Below are experts of layer 4 (counted from 0) of a mixture-of-experts language model. Rows are named router (the router's row for the expert), gate (a neuron's input weights, with its number), up (a neuron's input weights, with its number) and show model dimensions 0-95. Each number is 128 + 24 x the weight over its row's rms, rounded and kept within 0 to 255.
Before each expert's rows: "mostly gets" lists some tokens that are sent to it at least half of the time. This comes from a sample of Wikipedia text that the model never trained on.

# expert 6
mostly gets: " April", " May", " March", " December", " July", " August"
router [125 117 110  99  98 138 184 154 136 120 121 160 138 112  93 140  97 148 143 136 130 173 101 152 163 115 131 119 119 114 135 137 126  86 107 173 158 147 130 106 135 121 120 151 125 110 150 132 105 141 191 143  99 112 137 119 156 138 134 115 151 108 176 141 162 163 173 113 124 159 114 143 117 103 135 184 119 110 127 109 134 135 163 102  89 136 115 128  94  98 118 155 156 120 120 155]
gate0 [163 163  98 140 110 120 135 128 168  64 161  87 114 110 140 115  92 149 148 181 126 155 138 148 139 116 137 101 118 104 103 150 137  78  90 132 148 128 113 102 136 111 135 156 115 147 152 112  88 120 143 153 123 100 117 188  94 142 155 150 115 123 140 117 145 135 186 125 129  72  94 148 214 106 115 162 135 146  75 117 157 168 143 148 151 116 111 126 159 125 132 131 124 160 108 119]
up0 [143 149 158 110 121 138 136 135 124 143 112 111 101 173 116 116 139 106 145 125 146 104 119 109 151 131 108 108 132  91 102 130  88 125 121 101  83 125 102 133 150 149  91 164  92 140  95 141 127 153 120  93 158 162 121  97 138 113 100 122 168 119 163 138 154 148 179 117 164 153  89 107 152 158 143 120 137 136 157 100 132 138 155 143  99  98 115 148 149 143 160 106 109  89 131 148]
gate1 [104 148 123 149 167 178 109 111 130 136 142 107 129 100 114 182 122 144 137 124 102 105  94 127 136 129 138 132 111 135 156 113 155 106 133 151 156 125 133 134 140 128 163 131 199 129 165 169 134 107 137 112 102 127 158 109 140  91 132 123 141 128 140 113 145 157 128 124 133 143 103  89 147 140 148 125 120 118  99 149 135 140 167 104 174 159  90 154 137  92  90 107 133  99 125 125]
up1 [145 119 129 169 121 144 140 100  91 117 146 106 166 139 138 146  96 146 172 165 137 163 142 127 128 135 110 103 122 159 120 118 134 109 147 125 109 133 105 136 177 135 133 129 138 118 149 147 131  94 168 128  88 119 144 162 118 106 182 143 104 154 143  76 149 144  95 105  88 135 113 148 131 137 117  80 146 186 112 142 127 105 117 128 144  88 128 110  70 117 119 145 117 147 123 142]
gate2 [119 158 112 112 135 129 107 163  83 120 108 154  97 130 144  82 142 127 164 162 144 120 162 143 127 164 135 124 117 100 113 169  98 110 172 164 146 141  91 144 110 103 176 157 112 152 115 172 150 146 141 110 128 138 127 161 102 115 143 120 126 139 120 128  93 118 119  97 137 133 116 142  75  65 113 114  97  85 130 123 116  56 131 118 138 116 104 130 145 173 104 158 124 151 125 160]
up2 [121 145  94  90 119 150 161 153 164 145 101 121 130 128 151 113 108 122 116 137 162 134 141 131 159 132 106 118 130 127 149 164 143 139  94 167 111 161 110 159 164 157  89 188 111 106 131  74 115 117 131 132 119 119 124 131 120 186 146 103 143 113 107  50  92 119 100 173 123 102 138 100 134 160 129 153 113 134 130 124 157 138 160 126 117 137 169 136 128 159  71 124 119 115 109 180]
gate3 [122 107 117 132 122 147 100 182 105 115  88 116 118 114  88  78 156 123 115 134 144 134 121  93 114 139 141 150 124 161  80 116 138 143 119 155 131 120 177  96 128 121 125 116 125  99 153 149 112  87 132 107 114 114 162 117 128 149 162 160 141 158 148 143 134  91 158 132 135 153 118 173 158 116 128 157 129 152  98  99 155 190 119 139 117 114 153 149 123 101  93 127 130 115 151 124]
up3 [132 102 134 127 103  76 143 131 105 116 140 138  99 117  82  94 124 134 115 138 130 114 141 111 148 112 136 106 107  90 121 141 136 123 127 140 165 154 143 138 121 107 123 124 130 102  98 146 131 148 116 131 119 108 129 136 101 149 133 116 137 117 160 121 123 163 126 122 122 148 131 146 139 112 140 126 165 166 163  96 150  94 184 104 129 168 101 126 124 111 162 121 135 158 101 135]
gate4 [181 142  94 113 126 112 110 105 115 109 132 108 140 124 120 138 145 161 122  94 106 147 120 126 124 127 149  71 142 115 137 163 117 120 174 142 154 148 150 112 127 135 123 132 143 124 134 102 141 140 120 172 117 114 160 118 126 110 125 131 119  85  85  74  79 100 147 138  90 147 145 133 146 123 124 144 119 127 133 151 136 175 106 133 111 152 104 115 156 128 128 116 141 163 132 126]
up4 [155 135 115 134 141 136 133 128 108 127 153  96 134 104 173  67 102 110 127 140 184 133 145 130 101 111 144 140 137 105 144 136 152 126 137  81 156 151 108 102 131 159 141 171 106 150 164 133  92 156 164 118 123 121 125  87 150  90  83 121  89 126 119 129 112 110  71 139 109 129 149 121 109 173 140 121  80  84  81 129 157  92 108 100  94 160 102 179 139 124 133 132 113 118 145 153]
gate5 [143 135 125 141 105 107 133 109 129 159 131 146 117 129 148 142 148 169 164 124 162 149 118 101 110 160 177 124 127  98 164 149 145 136 104 123 119  92  97 125  89 174 115 123 136 129 167 153  88 149  90 146 174 132 121 103 112 117 162 119 181 115  96 113 136 133 126 131 103 142 104 104  94 155 126 126 148 159  98 130 132 128 134 121 111 144 111 107 130 125 151 133 113 109 127 125]
up5 [145  96 141 102 131 112 124 148 137 191 134 158 202 121 123 116 127 118 142 124 128 110 137  94 130 138 127 119 135 115 139 157 188 137  98 157 113 136 168 158 120  90 133 137 175 204 128 168 153 147 120 138 123 146 123 159 127 110 192 105 180 107 122 106 125 129 108  94 121 117 107 170 127 133 127 126 141  91 181 100 107 167 170 144 108 106 127 121 124  78 138 142  95 127 123 121]

# expert 3
mostly gets: " Species", " Iv", " Em", "intendo", "′", " Ale"
router [107 172 149  98  88  87 133 151 146  66  96 126 139 132 140 108 138 142 127  80 118 143 129  69 144 111 144 134 142 103 124 126 144  99 113 113 144 150 132 133 164 126 123 132 119 131 137  91  91 126 102 141 109  94 137  82 163 163 120 116 132  99 122 164 117 137 121 116 182 107 121 113  80 133 114 161 139 146 116 118 147 126 128 142 133 140 152 124 140  97 165 141 154 132 128 119]
gate0 [138 116  79 108 114 122 110  84  66  92  93 101 183 124 110 145 147 123  90 101 183 126 108 152 120 109 138 120 105 108 139 115 125 119 145  62 153 135  88 105 147 117 125 137 121 155 119 126 169  80 146 157 162  90 110 122 148 155 122 138 157 143 111 131 136  90 138 115 107 139 167 132 163 130 118 116 117 153 115 144 116 128 128 144 108 128 125 102 146 109 158 114 145 156  93 167]
up0 [115 111 141 147 146  93 153  85 107 159 151 172 134 151 135 101 131 130 140 118 159 158 164 107  52 130 143 181 112 160 129 134 120 155 164 133  97 139 175 161 118 104 140 135 121 166 116 174 135 134 137 120  96 113 132  76  97 119 120  92  67 171 127 107 101 106  99 126 128 141 123 180 178 117 211 152 121 133 108 134 147 172  94 151 103 119 129 115 140  83 161 150 144 152 149 147]
gate1 [125 114 120 175 161 101 110 131  99  82  81 147 138 101 151 112 137 172 125 131 129 140 136 108 100 121  98 103 128 103 129 103 109  95 155 158 162 138 124 118 146 125 106 161 127 111 120 116 109 135 140  98 125 135 138 105 159 163 138 140  90  92 115  76 116 124 115 108 188 105 136  83  91 120 147  93 119  93 126  86 123 109 150 152 132 146 142 134 150 158 169 149 134 131 153 116]
up1 [125 101 119 139 167 131 130 150  87 139 112 170 115 100 143  92 112 132 114  85 172 111 147 132 144  88  78 112 106  86 130  84 159  95 152 167 138  94 114  94  91 109  94 114 144 145 105 140 137  94 118 123 137 149 123 126 112 122 157 112 131 114 157 144 153 133 142 134 125 138 108 159 161 120 131  97 118 104 101 134 112 159 171 142 118 156 136 125 159 164 145 131 102 139 126 119]
gate2 [138 179 116 121  78 104 117 134 146  98 116  99  92 127 134 120 101 171 146 124 116 118 115 123 120 172 171 106 114 138 133  74 152 161  88  65  90 132 121  85 149 146 147 112 115 121 155  84  90 111 144 143 109  80 161 154 164 129 135 125 151 145 173 108 100 147 133 129 169 133 148 119 137 128 119 130  98 116 163  85 123 117 177  91 189 117 152 130  87  95 137 138 125 141 121 155]
up2 [ 88 148 107 123  98 103 132 191 122 157 154 123 165 128 137 137 157 136 135  84 107 124 111 138 166  82  90 150 162 134 142 146 167 116 119 132 123 131 146 117  84 125 113 110 114  79 135 130 105 116 148 164 111 126 103 126  68  81 131 115 142 136 132 129 134 150 139 152 175 160 142 131 149 136 117 136 126 126 145 115 108 121 120 118 106 128 140  99 154 168  75  85 110 126 121 125]
gate3 [101 169 116 123 146 118 162 144 122 142 131  97 135 134  95 149 156 150 175 107 122 163 157 105 143 160 119 142 122 167 133 131 107 119 110 156 113 131 178 121 151 128 134 154  97 147 156 138  96 136 128 162 127 157 124  99 133 115 119 149  61 125 127 126 114 133 140  98 110  92 130  70 121  96 172 149 161 162 100 147 141 131 135 148 109 130  99 154 127 111 133 163  96  97 113 136]
up3 [153 113 104 101 116 129  80  84 137 135 125 125 159 148 158 152 118 143  82 142 131 119 145 124 118 192 147 137 126  97 138 140 154 118 105 130 126 140 117 130 173 143 143 145 124  86 141 132 160 172 147 136 161 118 144 129 141 152 133 161 132 120  89 101 128 134 130 166 107 137 136 112 101 131 160 128 114 101  57 172 143 132 115 134 124  91 123 186 135 189 122 119 151 136 115 141]
gate4 [141 136 150 120  98 135  98 165 107 135  95 116 146 114 133 138 124 149 108 122 168 125 170 125 153 132 143 147 159 181 136 107 148 141 139 145 153  91 124 108 158 127 161 111 125 107 142  88  91 115 111 118 134 145 112 126 173 170  89 169 114 153 156 150 136  93 120 127 143 133 112 191 134  86 127 123 147 149 137 156 106  63 129 125 136  87 149 102 182 144 152 127 113 152 152 145]
up4 [158 108 122 129 132 116  97 129 127 107 132 122 103 109 126 133 110 130 108 132 108 118 116 134 124 101 152 114 137 111  90 112 132 123 156 146 129 120  93 138  97 116 152  94 128 107 125 133 108 171 105  97 103  91 120 119 130 135 154  82 142 131 127 125 129 105 123 138 151 126 153 108 116 141 109 143 123 126  65 138 147 127 137  90 165  90 127 107 182  90 121 106  92 155 150 121]
gate5 [159 155 148  87 113  96 121 134  97  84 138  93  76 135 118 149  95 133 107 128 143 150 119 157 141 120 113 148 137 114 139 161 117 115 139  87 180  81 105 148  92 100 136 110 137 133 137 136 150 138 139 106 127 143 133 145 170 133 174  95 139 143 104 122 126  48  71 115 152 103 129  97 147 133 163 143 135 141 131 107 152 120 153 153  90 152 108 126 169 133 130 124 115 110 151 124]
up5 [105 115  88 119 122 128 159 121 143 148 113 100 125 156 151 127 134 123 103 126 138 117 114 151 131 150 107 107 140 134 162 139 113 121 119 166 124 125 126 132 123 164 144 140 122  97 158 115 131 179 126 124 137 125  95 120 157 126 123  67 106 111 127  97  98 177 169 127 141 132 132  86 134 105 162 137 152 141 142  89 113 137 127 116 139 128 149  91 148 118 123 115 121 140 133 139]

# expert 7
mostly gets: " As", "As", " Primary", " Singh", " as", " Abd"
router [159 143 116 103 122  92 179 105  98  96 134 151 167 140 144 107 152  93 139  83 111 126 132 162 166 107 181 159 147 111  73  92 158  93  95 152 137 123 117 124 144 140 148 130 159 162 119 115 115 176 104 148 140 158  98 119 110 133  92 144 142 106 114 113 153 171  86 120 164 106 154 134 106  65 144 109 131 137  97 104 136 103 126 117 114 121 136 118 110 138 116 154  96  92 105 150]
gate0 [136 184  84 103 124 119 155 138 122 110 147 125 109 155 130 146 112  83 161  92 121 112  92 127 162 100 119 179 111 117 125 114 145  96 134 125  98 129 154 102 170  95 110 146  99 178 119 131 195 171 143 168 132 122 129 140 106 147 125 131 161 123 129 127 143 104 153 124 134 124 142 130 108 144 151 121  79 189 160 131  85 111 146  94 148 147 135 157 172 165 130 115 115 114 107 188]
up0 [144 135 130 163  95 187 173 124 140 129 158 107 116 104 128 121 103 103 102 142 116 130 110 160 121 134 127 120 134 170 138 108 112 119 161 148 112 126 179 152 121 151 118 139 137 101 128 130 121 108 138 104 139 155 163 119 106 136 112 121 151 139 161 108 115  98 103 148 148 140 104 167 123  85 104 136 168 160 162 137 123 100 117  66 103 125 167 121 121 159 140 177 113  95 137 139]
gate1 [149 120 136 105 112  93 101 123 130  95  80  95 153 150 104  98 152 141 113 117 123 128  90 124 136 129 149 135 127 113  78 107 165 136 143 143 132 128 114 131 122 109 116 156 155 131 152 139  98 123 101 139 106 141  78 113 143  83 116 104 151 158  97 163  84 133 184 140 137 146 142  94 126 140 140 121 112 134 106  96 161 133 128 144 129 133 167 142 164 125 120 143  97 117 143 148]
up1 [116 139  99 139 102 101 166 124 114  90  75 136 120 137  93 127 138 134 162 126 170  83 124 166 130 150  93 113  92 112  89 127 111 131 114 159 144 134 126 117  89 102 110 121 114 105  80 128 103 108  89 156 119 107  96 120 132 108 150 132 145 107  81 137  97 118 119 124  83 136 143 145 136  88 142 140 165 151 182 131 146 122  99 106 150 116 150 144 132 122 118 108 141  84 116 107]
gate2 [101 106 109 131 154 121 118 113 162 116 135 137 129 152 133 120 138 105 130  86 121 133 145 136 105 100  81 186 142 118  82  86 144 128  82 120 123 137 148 105 167 127 109 110 130 115 133 116 109 109 120 129 151 125  97 153 154 128 119 166  91 169 157 138 135 112 151 133  92 149 135 126 164 129 123 110 154  96 146 123 139 110 126 155 133 156 136 149 180 125 103 109 131 159 145 136]
up2 [151 136 135  97  95 112 122 149 119 130 153 140 129 133 139 111 118  98 134 125 122 142 133 105 150 142 103 106 126 169 127 121 112 110 103 161 143  87 102 166  98 103  94 114 140 141 160 156 134 149 137 112  97  92 167  85 106 134 146 127 133 115 111 103  75 133  84 141 152 155  98 121 109 100 181 123 103 171 139 120 123 132 162 128 169 124 162 181 111 129 137 149 120 124 151 130]
gate3 [ 82 136 198 125 148 114 131  93 127  85 132 147 180 125 128 123 111 138 129 152 134  90 120 125 142 148 150 142  87 134 149 147 158 165 155 117 121 144 124 131 164 131 108 127 121 119 112 174  86 135 103 128 128 121 111 145 161 106 129 105 113  96 112 146 151 166 129 133 141 153 148 114 150 126 105 170 208 134 176 134 185 143 120 151  89 153 128 184 108 109 128 161 132 125  83 135]
up3 [125 148 156 126 123 139 167 109 122 121 136 157 113 168 142 170 121 136 107 122  99 133 124 101 109 112 144 115  99 137 104 139 161 125 137 133  85 104 139 143 109 135 149 129 132 169 161 139 140 147 154 154 131 136 176 118 155 152 130 113 161 102 142 109 162 158 120 110 171 132 131 128 103 144  94  97 157 116 135 155 131 121 115 110 134 130 163 134 122 119 132 162  96 110  83 130]
gate4 [100 188 130  97 166 105 126 108 152 116  63  85 103 136 139  84 116 138 121 164  98  94 134 192 116 107 167 121 104 119 122  70 124 117 115 106 156 111 100 128 116 145 116 133 132 143 104 112 123 143  89 163 169 109 116 127 159 124 107 139 135 110 121 107 124  92 110 149 169 126 150  92 151  92 101 118 139 142 118 143 120 122 123 154 113 124 123 135 111 129 147 138 144 110 128 124]
up4 [107 103 128 113 121 135 142 148 103 128  80 117 120  88 129 133  95 142 118 165 108 170  89 119 129 131 131 111 111 129 144 167 129 157 149 145  88 185 139 136 109 138 139 132 158 157 120 110 129 137 111 122 145 186 137 154  93 122 140 131 105 135 110 135 158 143 162 106 187 144 123 148 116 124 130 117 103 161  87 150 111 134  89 168 104 125 152  94  75 182 143 133 104 145 117 102]
gate5 [138 109 164 124 159 139 153 104 110 127 123 121 165 112 107 120 156 119 131 109 126 133 101 106 165 108 133 154 133 151  97 159 166 137  81 182 124 128 102 128  74 148 138 114 142 122 126 143 137 170 160 130 130 122 143 129 139  93 106 146 142 136 138 137 160 103 174 112 114 167 116 117 124 154 158 135 148 136  77 124 171 151 138 135 113 180 101 120 102 111  92 132 137 130  98 125]
up5 [113 114 101 127 116 145 146 155 141 112 117 119 123 119  97 132 133 168 173 146 112 153  67  79 138 129 191 126 135 121 124 165 138 157 159 136 116 124 134 109 113 135 121  82 158 116 109 140 149 126 121 137 133 150 145 123 116 109  97 129 107  72  95 110 119  97 131  87 140 132 136  98 144 114 109 125 144 161  99 110 107 130  91  59 107 156 108  94 123 129 106 140 104 103 127 104]

# expert 5
mostly gets: " York", " Japan", " China", " States", " Canada", " India"
router [165 169 135 115 101 137 125 155 134 138 106 154 116  95 108 128 141 139 133 129 132 111 131 146 146 115 155 138 142 118 125  86 142  95 162 135 131  92 102 147 132 152 154 138 117  74 137 144 147 125 116 164 123  92 131 138 162 151 132 124 112 110  98 108 148 113 108 110 133 120 106 125 113 140 150 137 138 104 128 120 135  89 136 113 108 128 164 130 107 132 132 128  89 147 148 150]
gate0 [176 142 129 106 124 110 135 155 130  93  96 127 141 156 121 125 117 189  99 159 148 110  94 100 122 142  79 142 135 154 143 157 140 135 125 143 148 142 100 110 128 151 183 177 110 141 129 154 110 123 171 107 163 126 123 113 130 134 162  97 147 142 101 116 132 128  92  96 110 129 109 157 111 114 102 144  91 100 126 145 151 170 157 115 165 139 134 140 130 127 111 148 116 118 101 162]
up0 [133 156 174 157  78 126 123 171 113 120 181 148 171 177 131 112 153 180  75 128 102 155 144 151 145 157 109 117 129 148 107 162 172 145 104 120 102 128  95 130 127 183 129 125 107 160  83 151  94  88 128 119 145 124  86 118 174 140 125 115 142 149 110 116 118  95  83 102 119 112 116 120  93 102  98 153 131 114 100 135 154 150 160 146 134 144  96 118 147 172 135 155 135 134 142 191]
gate1 [144 130 106 140 129 143 119 101 140 129 138 145 113 124 121 123 158 153 160 138 108  95  98 138 197 167 131 143 103 149 119 112 139 149 131  82 106 143 165 151 176 122 124  99 158 109 117 103 168 108 135 137 110 154 139 140 137 132 109 147  90 110  94 114 156 158 131 127 130 160  94 125 112 145 143 106 134 111 148 119 130  59 147 151 161 137  74 145 113 152 151 148 154 104 111 129]
up1 [123 125 137 108 117 147  94 130 145 123 121 141 126 126 146 131 118  92 113 163  96 149 168 106 111  98  88 127 159 131 148 146 130  87 177 161 139 144 132 151 131 154 142 111 118 135 124 145  98 170 122 108 159 119 165 122 114 101 165  74 182 134 147 186 106 137 112 112 109 136 141 124 128 120 114 129 132 107 131 155 192 116 123  64  86 127 141 103 178 107 118 141 106 101 161 123]
gate2 [ 89 106  94 142 107 153  83 100 109 112 116 143 159 128 114 132 121 111  73 127 130 143 152  86 133 108 115 133 147  88  86 122 135 116 143 131 128 113 151 122 125 160 111 129 147 181 145 106 143 139 104 114 144 135 114 146 147 128 108 106 153 158  86 196 137 117 133  89 163 122 131  88  98 139 150 116  77 122 103 143  94 100 131 116 129 138 159  57 111 126 163  96 123 111 130 113]
up2 [185 150 104 182 110 106 119 131 139 139 171 116 134  76 137 141 134  97 134  83 122  99 144 147 114  99 143 128 118 162 112 147 107 131 114 151 132 127 112 150  99 150 104 137 102  88 153  85  93 153 113 148 110 119  97  95 127 129 116 149 109 111 110 129 122 104 115  89 107 121 151  97 114 130 141 118 122 109 120 166 111 163  78 121 124 140 136 124 140 104 137 106  63 133 107 142]
gate3 [117 135 150 154 109 131 139 163 166 128  93  95 125 131 133 141 155 184 176 143 113 106 117 181 179 143 111 151 145 128  49  97 140  92 141 100 112 119  99 168 136  80 112 109 147 118 169 118 176 116 122 100  64 129 115 127 101 140 128  81 169  88 115 140 154 130 127 133 119 123 129 131 127 144 141 141 194 131 115 114  94 151 137 134 122  92 135 155 109 159 131 160 122 141 119 136]
up3 [119 134 121  93  82 133 146 168 149 175 158 120 142 109 131 171 154 144 131 166 120 143 122 119 107 107 158 115 135 137 136 157 117 170 135  85 151 124 139 111 167  97 168 159 118 127 136 100 124 107  67 108 150 110 123 153 141 138 148 130 132 145 124 120 107 100 125 138  99 133 113 116  94 135 121 114 154 125 135 154 155 148 143 111 139  96 102  93  79 111 152 122 121 115 152 127]
gate4 [127 176 147 118 102 156 147 131 152 103 105 157  73 146 112 125 141 158 131 113 149 143 143 160 113  95 151 123 110 116 127 179 162 136 135 141 134  93 149 135 146 136 153 148 115 141 136 117 109 132 148 115 155  82  85 119 149 134 162 124 120 105 123 139 129 129 134 128 143 168 139 133 121 119 116 161 148 156 127 169 123  86 121 165 109 136 140 159 139 144 154 105  93 113 139  87]
up4 [129 123  93 116 168 137 154 135 140 131 141 108 129 133 123 143 119 114 160 143 130 141 122 110 106 131  87 125 133 125 121 126  96  98 131 124 154  98 139 159  71 125 128 100 130 138 147 143 161 115 143 160 133 178 118 114 131 141 109 132 109 117 118  92 146  73  97 125 163 130 129 154 143 105 141  80 120 141 133 143 100 156  86 151 148 169 102 143 105 161 104 131 105 102 145 120]
gate5 [158 110  77 154  81 137  90 152 142 139  97 117 130 117 115 141 146 110 142 132 115  86 116  85  84 127 128 119 142 137 157  77  85 141 140 153 134 137 150 112 102 127 127 131 112 109 117 102 154 144 137 113  81 108 156 123 127  91 145 116 114 159 117 151 127 110 134 125 147 113 107 102 132 161 158 121 164 136 184 117 125 125 156 116 118 126 144 131 140 103 130 121 104 102 126 183]
up5 [151  96 125 136 116 138 111  94 124 140  74 162 115 132 127  95 152 146 140 106 106 127 106 120 167 161 141 114 153 146 152 164 155 159  92 141 102 177 119 144 111 156 126  95 114 136 142 121 105 133 102 120 116  79 118 125 142 150 109 133 110 121 160 118 170 145  98 136 113 120 167 152 132  78 174 114 168  86  84 142 129 160 129 152 164 152 107 127 126 127 118 115 133 116 135 112]

# expert 2
mostly gets: " and", " In", "In", " or", " but", " &"
router [113 130 122 125  91 104 112 161 121 112  88 127 146 150 120  87 165 155 166 131  86 127 133  79 129  71 119 150 123  99 117 154 135 118  90 125 154 122 144 116 160 129 131 125 188 130 137 101 151 157 166 160 122 140 135 127 133 133 102 169 136  93 163 102 169 156 112 119 132 134 149 106  85 119 165 127 141 107 153 109 183 111 139 144 141 132 162  94 114 132 161 107  96  92 130 138]
gate0 [137 118 121 129 107 134 133 141 107  98 119 140 170 134 106 114 116 156  64 138 154 103 154 116 153 134 124 106 123 139 101 144 161 166  97 144 176 104 123 137  69 122 161 169 116  94 134  77 144 158 124 128 115 154  95 141 155  88 128 116 154  98 102  90 134 140 130  88 118 107 134 137 120  53 104 112 132 125 116 116 155  94 112 132  98 141 162 115 133 130 186  79 144 114 118 118]
up0 [107 127 128 109 163 119 106 143 130 111 144 114 106 138  98 144 133 143 160 133  83 143 104  97 131 136 104 166 133 114 104 127 111 144 134 143 108 122 105 139 143 109  82 111 187 110 142 145 142  98 102 123 171 130 120 131 162 126 117 143  72 122 177 158 161 131 172 137 144 180 104  74 185 184 174 125 137  89 138  88 126 157 153 157 152 144 123 104 151  70 112 109 106 104 122 142]
gate1 [173 109 133 141 110  94 143  88 147 155 144 135 127 177  98 125  76 135 115 120 157 133 103  84 118 107 147  88  93 148 122 130 112 127 155 130 146 136 110 116 121 139 126 165 153 141 147  91 116 171  94 132 116  73 153 139 113 134 106 147  94 124 105 165 121 165  92 107  99  97 141 104 133  90 115 110 156 144 165  90 124 171 103 105 120 144 156 143 113 172 101 116 153 132 145 103]
up1 [129  87 161 134 122 162 116 135 121 154 130 163 113 145 107 104 110 131 131 112  98 111 149 142 105  92  94 118 118 137 138 120 150 128 117 114 127 110 109 156  93 124 104 116 182 142 164 116 158 128 104 126 146 140 117  96 169 163 140 140 118 142 102 133 104  55 109 116 151 153  92 128 137 135 166 167 108 132 153 127 120 145 105 160 135 138  92 157 122 105 111 151 136 118 148  96]
gate2 [139 113 111 108 107 136  98 152 134  96 116  91 141 134 126 133 146  82 116  84  83  99 129 112 178 105 126 117 140  89 120 149 143 113 161 126 164 137 126 100 106 130 114 123  83  75 166 116 156 190 141 176 108 148 147 155 152 146 137 168  90 112 158 141 133 164 106 148 133 111 124 134 140 126 154  84 134 158 155 108 129  94 104 131 125 127 173 141 116 109 146 115 112 127 141 110]
up2 [106 121 165 134 126 147 127 105 156 151 121 125 143 140 106 135 116 179 157 145 111 117 149 112 123 136 147 147 118 114 132 125 122 113 125 107 106 112 129 151 153  98  98 145 100 111 151 130 148 116 180 135 166 108 151 136 135 120 114  78 126 183 113 156  96  97 159 123 150 144 117  83 170 135 127 146 135  88 112 161 120 108 159 125 128  97 166 109 124 181 132 137 117 143 135 111]
gate3 [ 98 112 106 143  98 113 120 192 165 124 135 119 145 112 175  83 138 157 141 121  76 111 121 116 128 125 122 138 112 146 142  99 154 134 131 137 129  94 112 102 121 122  96 180 173 107 144 127 139 172 120 109 104 180 161 119  79 106 119 125 113 102 127 136 120 107 135 145 154 102 157 137 123 106 170 160  63 151 103  97 136 163 147 170  97 145 148 113 137 100 151 102 145  89 106 140]
up3 [174 157 124  99 116 166 129 111 150  88 128 143 137 140 128 108 137 108 146 115 140 141 116 164 135 176 142 155 130 107 106 126 125 141 107 107 145 139 122 165 115 134 166  68  98 116 138 135  92  84  93 164 131  90 100 137 147 166 153 132 158 111 120 142 130  94 141 133 133 108 116 119 179 151 135 122 147  85 109 120 126 131  77 107 134 132 139  95 102 136 109 122 119 132 121 159]
gate4 [112 158 121 113 139 129 153 140 122 130  97  65 155 126 123 124 152 158 142  95 107 143 161 144 123 147 156 185 124 143 108 118 127  91 135 156 154  97 166 102 123 101  97 150 161 122 116 162  93 133 158 112  76 120 135 157  81 149 104 140 113 120 104  97 130 173 128 135 116 131 108 131 141 109 170 163 194 137 130 148 128 123  86 107 159 107 125 105 150 116 135 139 126 113 133 150]
up4 [129  82 121 142 118 104 100 139 106 149 132 129 117 122 119 158 155 155 129 160 189 142 108 125 121  87 161 138  87 135 126 130 141  77 166 118 146  96 130 124 124 116 121 179 119 101 117 135 163 117 165 157 135 152 127 115 165 113 110 156 150  83 143 126 114 166 149 113 162 146 137 124 145 181 151 136 115 110 127 131 135 118 155 113 164 109 139 146 103 152  87  99 144 145 118  99]
gate5 [151 128 127 101 112 150 141  98 121 170 158 180  92 129 141  91  98 129 145 125  99 124 100 160 112 160 116 108  72 120 126 139 119  90 137 116 136 135 161 134 173 123 170 134 142 112 110 140 178 142 112 114 134 108 120 135 150 102 127 144 129 128 129 122 131 181 110 146 134 117 128 127 121  78 152 133 148 152  86 130 136  87 141  87 167 143 128 104 103 135 107 147 140  77 110 116]
up5 [153 127 115 121 124 109 146 133 114 166 128 168 114 119 122  90 138 139 117 150 138 162 120 169 101 106 125 113 145 145 131 133 120 122 111 125 149 141 153 150 130 103 125 123 145 123 129 124 128 143  86 125 113 142 102 139 130 181 126 142 170  77 129 123 129 147 142 105 148 144 130 133 138 115 127  96  74  98 140 133  80 135 138  74 140 150 160 153 141 104 133 163 147 129 149  81]